config.yaml
experts_per_token: 4
normalize_top_k: false
balance_loss: 0.00838
norm_place: "pre"
parallel_block: false
init_std_down: 0.0
lr: 0.0125
final_lr_fraction: 0.02
seq_len: 512
train_tokens: 944800000
steps: 7209
Below are experts of layer 3 (counted from 0) of a mixture-of-experts language model. Rows are named router (the router's row for the expert), gate (a neuron's input weights, with its number), up (a neuron's input weights, with its number) and show model dimensions 128-255. Each number is 500 + 40 x the weight over its row's rms, rounded and kept within 0 to 999. Numbers have three digits each.
After each expert's rows: a language model's description of what the expert responds to; "gets" lists some tokens that make up at least twice as much of what it gets as of all text. This comes from a sample of Wikipedia text that the model never trained on. Tokens count by the router's weight.

# expert 0
router:466457563485525448555503455538517466449498538536387481542546462504528526473567443494472482450485480505498453475520433495551525464528459502535514535616484445511466472456487484504501514543525496523482479445543531446474486454493492549503501496463484583544516505546423558505478552540482519455515559468474608566487453559507500582500523507503468520431486513464491534482544439451536526556521
gate0:457532504446498476575507512427445487556469514518476575478517507537502549496507562441446416478520464569538485518499531438528485529545538504491502563510522524518504430408550509559448532486488503491421500561524567495496544458576538508516544517481544465453487422424522516446456544432453508495507440500505492446537539489581489486511474508455435412551498466482512454513498567484559441501456
up0:436503486493417491600530535420451469489493529504483524483490498511467521519470545434490518492493452557502519549593445480550442516565439550497486471495450540544482556506492505480453548508532476548467482521488509470506532477538544555537584585511513481473499438502530514483537491410414495536502437524549477456514435486537467450545510519447445460533475562481526446502492461434484507479501
gate1:474465473405488453449549574525473512464502487518503491534531456549530489497498486486491511495529483508471485462538463510462542521447513550499453525612489458566520495523501466445457506437550562533509488499497513545513580449509458500484472554510534559506419469581517477498498411501499520467537532489516500436502495611456494484562533442441470438502438495532456553543558499506511522512474
up1:477430518475525513533537544546422555492484434609480467498534488510533525541540481513445460494494479508477468455498442480457541551525548480509500509559507434514567537471457446454515452525595494465487486475519529551542560428424467511471482535497422494507458461455491487548578421498527488498519494477500479565459495543438539508490435499491530512490437484506458551514535457503502470530519
It responds to: Function words, adverb endings. Pronouns, quantifiers, negation and auxiliaries plus adverb endings, especially in census-style prose, such as has, not, all, some(one), initi-ally.
gets: "ly", " not", " he", " were", " had", " that"

# expert 43
router:540484511456484561521465448430482491485477528544555528534467450471456585512479438561491432490526496469464527517520537448504475528444436544549476530539440501482520536469465419477489516465437549513480449515504421495554508434450454500569431486476512507482518516434481496442501508482435565495515437425484539503524542559511458544523537542497565565492503521542485468491454462510479502503531
gate0:513508460558488508532436532468459508574522436485461428477509449460555490536510469440451555593508501482492484546489440440577468497522477514454446504507462550510563520530540517472490444524590527513514442443545530510454428525469490496512500549501489521467397528502529531399482486512470488500506489519581502480439535533461468483502529538496463510453499584465445459509515508547502438538539
up0:551535516486492424528461518576415516495504556559517500489488447542461520523511480504483513603504484550537442478411513497516527495499542466460498436477495480545486558475538482420503478519577499489467471490487466479535512569548462533514458521527512471512587425494580548549587426507454482517519551442507466492538491560442467493487400503514464494432567494440464482529505487479516499543475
gate1:542501538543518518505557502469529558506473477483478438532539500498513576520421475500461564523499489504442468506584453548454523483479489458482550497517440539556530510470497540438525538590475452519490588513485482522533491566499491515558572469481444497517536453453485543538463481484499564466539545496492470487471587558496467527507449536535534500485453563509440512508512500493490574480456
up1:521434505599502494521549407471527491477541527536463468560462513498497497530429509429480489476458424480489508524656469445490504483492499564536503501525514498506538451507483504460527413498514417529481493497498519527457453514531519402478420543574466506477467505574558442515558553550436454545498536493522475473499516430509459498554597455533540557537481495538546482487448458482471454467611
It responds to: Table row pipes. Pipe characters and separator rows that begin or divide Markdown table rows, especially right after a line break in results tables.
gets: "|", "-", " 4", "---|---|---|---|", "*", " 0"

# expert 13
router:532572531504397520542531501523543521460485511485426494498467507543548469450443479459457542528451506533510519451481524494533511509543558537493481484484494466508503482547565524519584495528548476460515520509554474537514461570469546466511535507495486520488497471553588512582481528526492543521451477492477526533508538506516507480546587506546459520523528516544535511494450443490556549594452
gate0:500602508473511532430511538567453478555537515505421528524462515525450511491485441487548500453444478458549486497519512533502461447480511532547518520496449455475479457465436472433520479428535513544510525554501510468509520501447460497525497501526480546479499471459578469466519502569496490505455521481509486538497528525468586512495516500501468469515568522478458524554472538504496549574430
up0:467495449436543508548409493503476558500465415461423481526532508539535452512527547471491531526491462463488516485573549540426503519483496508472493476463490505549532473509500441536482528437518504537472492557535568469438508401452504486500504542466468464521519486465543502476477509519490629530487399564578492468478548487506517536482458524476521470556449507521548512474469530486459551503481
gate1:519492454503539470543527555554481457522491541445443510486455490499501481542451537539450450500478488477556539531475454491503514599471499442556527498482430532511440505530543534582571525455452450551447540461513503465515480449493560470484431502499514498528477582516530466467428402457500441537533481465527472516479482485485500502476446510536517403509482527500459493472518409529453491447483
up1:441450519590461541544437430485481516534488524585485536515525527515482510486504465498545468500478467572430467454560498515574456569481560545471507442489503472470611516487494561446500517490532560460503494528465544564491484524467587515518488504489496503609530473486525491438518538414527479522510498525518474444499484456565488564474578495532461466472514529421491536518540476519529429514444
It responds to: Consonant-cluster word pieces. Mid-word pieces with y, gh, ach, mp, x, often in foreign names and rare words: y-ach-t, Shan-gh-ai, Tok-y-o, Bhatt-ach-arya.
gets: "y", "ach", "ay", "gh", "mp", "x"

# expert 8
router:500500572490441548523533498538475461502422513483424433521441544564528513508479522475537453533393436538460504452554555517507526462491495471506476449445458540511496518538511490555564497542518572524449520539537548523563428501483539477543521507567426456518532538460567561571540513439506505482450450523451460464523446517563538452485523456533472536471523523434546416480472512474485469510423
gate0:457498568571534552577493440553530475491500476510527499510417538500454503451492526543494537475496534474481476518494448496471522462478502533559469590552452563524617450568489506450605475503403513508476464524530529415419465495499496507520462525478533460454478512485526455446483594526422482466455515463539535505521562482460472582511497489531606494442538537515556520481518511526501548472476
up0:502489483581522510508429530514522487486503469501527523459485549526494529500575540544430508499493570522453518563487444433557495532527452539505513489517490512545499482609489549527550516519503531508512521565476407500442462463540526517547510489501493455458509572493500489464504515480514448479524471546467453527562479521390523543483511465441578504466548595474493520513499566484441465488423
gate1:477485570523518499448519503482492534564488518451535489482580533537494500556556512579509464574511474531538508468562449538485502471547526493548442533469544526592567478474566459443529509510476478538491410486508501462543459535514412505553576485530392493477536535509530427556473562498569519513547412542508501524517547558505469536469456531446568472463505489516488537519546483520521511544529
up1:532513475531528513454505447544503478495569571517490447409494497510567456452426482487565481476519551535521534495504563463602417515510433510488512579476507535479498439513505558438518523495510497492465496532539539508505508563548565492490511526467504501495520503479514474554511513462583430483405583463520451507490447529409492510533530438511543578514559511498487512526501527555535438483534
It responds to: Mid-word syllable pieces. Word-internal pieces ending in -ce, -y, -ty, -cy, -ive, mostly inside longer words, such as Pharma-ce-utical, Mio-ce-ne, Just-ice.
gets: "ce", "y", "ty", "dy", "te", "cent"

# expert 38
router:544490463487422511426518550448458468498476486498525524479486513488468444532460422464462483565505493483480537525531504528437497528498551483470498524535507574467535499501536443456451533506524478518442453421472443500482560535500532573496514494545468478429539550406466506443464442554555477508527487485478481409556505437537484423504561432512472521520565507463452486465439577508481539535479
gate0:492457421485582473539529555471513523517533499430523492505461516500489442449473483476513509554488533479596477498571476436469484442510505545540488442535461472483496532497473515514544439437503516501536511518493437455526427522470511478502462463506477418510548376554542555467567536468558555557556441502491468463492472499469482414557482501484557503559495500513535529492490466480521490458460
up0:492465505508488490485460405557512561504525503465517479523549521475460498540560513557508577466482543472480506475424540458453495575493537451525475502439568549519509457494514479461476524478552455477533482528549503578461531562605544443584581509437472561485496586486470502422494503487506518489551524512472451511491551429479451632483498457556524535473478498459517492463519579535501596519551
gate1:510517465526449416474445537450569530485497490507423510568556442531505440497550496454557496526498498544498494561419588490476477526500514511533441535469464552496593464534529483539416512480493419415574495528524478538492481536481454585452468495474538499531515456520507520479458509543433474495522439567485538439531456484493527454486530526499452492489489509569462515506493515485462531393506
up1:544439571489494518557565474507516464447503554503532540478475475501531510556509439442461456463521466409479547510526507461550499463491497537465491484437529528406492511506512491522539513373444525531480557510529485448559525459555455439495515502495501548550495479481554553445458459420546474483544480455495527391515450457470454510583509525567522492510596504543497492516479466475477601493572
It responds to: Hyphens and ro pieces. Hyphens and dashes joining compound words or page ranges, such as bait-and-switch, long-haul, Jean-Luc, plus pieces like ro, Pro, Bro.
gets: "-", "ro", "–", "/", " Ro", "\\"

# expert 35
router:513547425488483424552539539525436539471534423502538501461486506467487432457497442448491591476512430474431459459511530534465517511513471483560495531522434518478558499485466449584425516502521523524500531470521510550540492520473490540482537477485525446451500434454512469570536509544449540412472496563548522484501500505514561448484478451466511517549586444523429471535487450500433543537546
gate0:493506414506542492482474437530502482458531461525463493509493524533520588505494459481555564472470491462469494506447568561445509526504551499540486530531500496513601540542484528470543506459466437457506592507465510482483478456526465498519526546502539534511465554482459460551504422533534419566509472472455586508427538534479537488456516538433493497503517477473516524547542459538484568397487
up0:514460516549509595496429487542532577501585497501449495417540497493488544483524524525458526469578573527454465531571489440577441544505483507512505498526507506500434518430505510438475489558514496486466493522486599544470526523486468522503485525464518504442473486483510467500577437535504551464471561496531450566506439491459542533439526493471538491482502540475529510456491525518534533572458
gate1:442574513586479443475443510514552479501585534527486456489522537468481453500505529548485480520498418498511494554546505449505507591560530551476519500555530519497483522466459483521588480500443548498532472511443482506544443479523520478548489470404542550475498502523506538599461537559503541482526465507501414537532468486467524506420551496535559536477543506554540567498518588533462486487547
up1:471541475488528478498433477488473468472593468485531533488493514516512518440499484502514397520488561460475439497503390442526597527470524515428486527439535544482540472515498551503542498438510469461532553478562507437475555529565533503563482526536502504441439487470514562518459496518501549486474493489518481526539486515519482480480565617445445455499531406597520516478478559485525509429453
It responds to: Syllables in proper names. Second syllables of place and person names after a capitalized first piece, like ta in Antalya, Ontario, mo in Hermosillo.
gets: "ta", "la", "a", "ma", "mo", "o"

# expert 46
router:477477531522468472469497536431433510540465496577503538575458531465498527503549503560527459588532515476553512511494516457489467540422583457495495543564549539464495546453457448462495547498469546546469502450504435437563613520529578486534480515468524441456548507401491550437506489534473503455523492470495536486490552515564492476519517544474466540486560564538435478511451554510472538509549
gate0:472461556489457541511425525424577503532486528513482529477535514602475512453516515634489551485486559513494488516496523473500456496510521490484495539557474443460545433452531497496506515460451504531535535572548496497546586559581484494545481495466465460543513514499482587471488425483541479489510520460528480455493558525494493469497500549508500398545534521529559446501470476562520514517495
up0:496447517451427438473538566443539537458450492472448524504539458596533534463478443546542536462513503488481460520470513515530557438516525454499504576496460378472467476524584544491501484467460478519545536548490522418522512539525522564531440560514451597502526479538504582470547405466475492474560499432488566550488509402522527398488539487473535489477511478538514543459517514468512435523508
gate1:467570430543523553561493557566488467484543544525517485445550459538515465478486499517437539501481533490480536451426491493520498532443545490462519485493494478435523608536436534460471465549481518508500485452530474444517437522442445477481482532514563443471461524454512545489526518468543497477481466533555539472539530539594491479531566496515585512507451579456500390475529529519489511487543
up1:474523491475553566515504594518475467455554552560531489445489446445522512500504525522482595556457512490400552497493515484446529484454480443467562466432515460516502531493463523540541497545502560539504514518480576522494468465458471437404597545508499513461482527440479522580513538488511573491499455542517551582512492437567561441545520460403552458472492486461453509465512475531532578474521
It responds to: List dashes and delimiters. Line-initial bullet hyphens in lists and infoboxes, plus hyphens, equals signs and pipes used as markup: "- Author:", African-American, = Title =.
gets: "-", "|", "=", " |", " \"", ":"

# expert 28
router:564411529542503457477549533528527506445493427513522453515537524534510503534481517459451438498486490547465541450464529530495527535541463581475468519501501496486533408453546433540468486459493584461524503526442531528446524506540472580518534493478452448536495471503466496552566532495504460534528467552473453521512548447547541413488477496502500461555515489409499440472454471505493468492410
gate0:513535529418480501436459430539525510428417435486495441499585473560516510578463510485564497451484459448498486507551413524524474383433471534505531484499515503455539549482489491496564495510490524553492548530431547436506586501442494513478540457573504494543537469486522550495471509485508430528447523459519509487460629472512573529512523472524441475488509483548502482525525566524491470476526
up0:508460516552494497461493552429573522501410438520529485519539496479501611499519502507440503503478503467460471512447450503492490522453433545532574538485465505526426531513451521497520594490527545478533514521501502450468534517490522549457562473500544431523498501509510486575505553519456428531470456551476520434502537500542491541515491508533423474551485426523471564529552444522505550521447
gate1:429533477429471456442438487493433487451557538478477541537491558528522474455503558494570489484515495532511525558502497550470504487451545510475492491485496511529545498516533529510509524472525513468510537480492479601517490486468556440604544516451459536399508488481438451543567512497527487586452535465488463466511499498459498469488450530425580514521499495514483503512512478441430511520445
up1:560513555456511483521443442477472469439574504512479499512530522502487534493502490468454531515519516524496490509458469573482521567526503551502490495440487498515530548404440400419495511539432501512511519465504493497496506604552520521531555547471403513421488467471491610542607509489524543487456431471475483529536452559521444467464488523499513487538450540492479586517476494477485575564514
It responds to: Name and abbreviation pieces. Pieces inside proper names and capital abbreviations, such as -ly, -us, -ville, -burg, S and T: Piggly, Giuseppe, USA, LGBT, SSK.
gets: "us", "S", "ro", "ly", "N", "pe"

# expert 33
router:553550449488412479473503491549435463461490486566506506520533464559466552481451552471525528471515471509452488473447462509575487555473455481509519553441520459506535502500486525518420513504550458458549479466554547496505511577555523482578538560448563468509514432428486498482386450485461534473512516439567411454548509444485489478538447521460534529459470461518417453533542460484538514536474
gate0:464496475483500531521461499521511565506495475513511561526462513452543491580530529527536419437482479554477462582525470523519520481472467479504508546473549568559487450526585516540528487514545514608549507531482470419468512460509497469496517602462442575528509476482521517427523515576483518534566516553517439428505505526507552494508454465596434531561496514498478583478551441390531486452474
up0:464488513614480515511527544506472470477467500513530542530498531440509491546451479516549537516487505551506431532496469532430528543422496467402494525531504550442431514539459534523603505518547496524500517454539521455490528547512550507540503554508431552566608511446466544504483529482461515523501512458499470453435535452561493491536514501549446494552512488468454457456503559501478514505503
gate1:548501488488530513472548541538557475508566452511509510487498500428523538522470515608539522511481482495519460472491525465414563515581448407595536502465474514485522472535588536588448517557474536522521530529506533493500480458568461525530511466510495501466497552465461477516488484544573490498475480506497519466487512502519508503423493558513499533491498504494442442458495505488508500419462
up1:465443434485438555446417545459505484475489465519497477436595522524486492581455462434489486412453479490483515446553564437519490489511448517477461497435439491511519443522558497524553541474542466451514501517503532473525486590546484459473406529477522522525446458531477486456485470528464445515484488464435439511515481500520510440558561483523507468462551459547483495508479553578458476547516
It responds to: Vowels inside words. Single vowel pieces in the middle of words, especially e and o, as in cheek, cheetah, bloodied, Lagos, isoform.
gets: "e", "o", "a", "u", "i", "sa"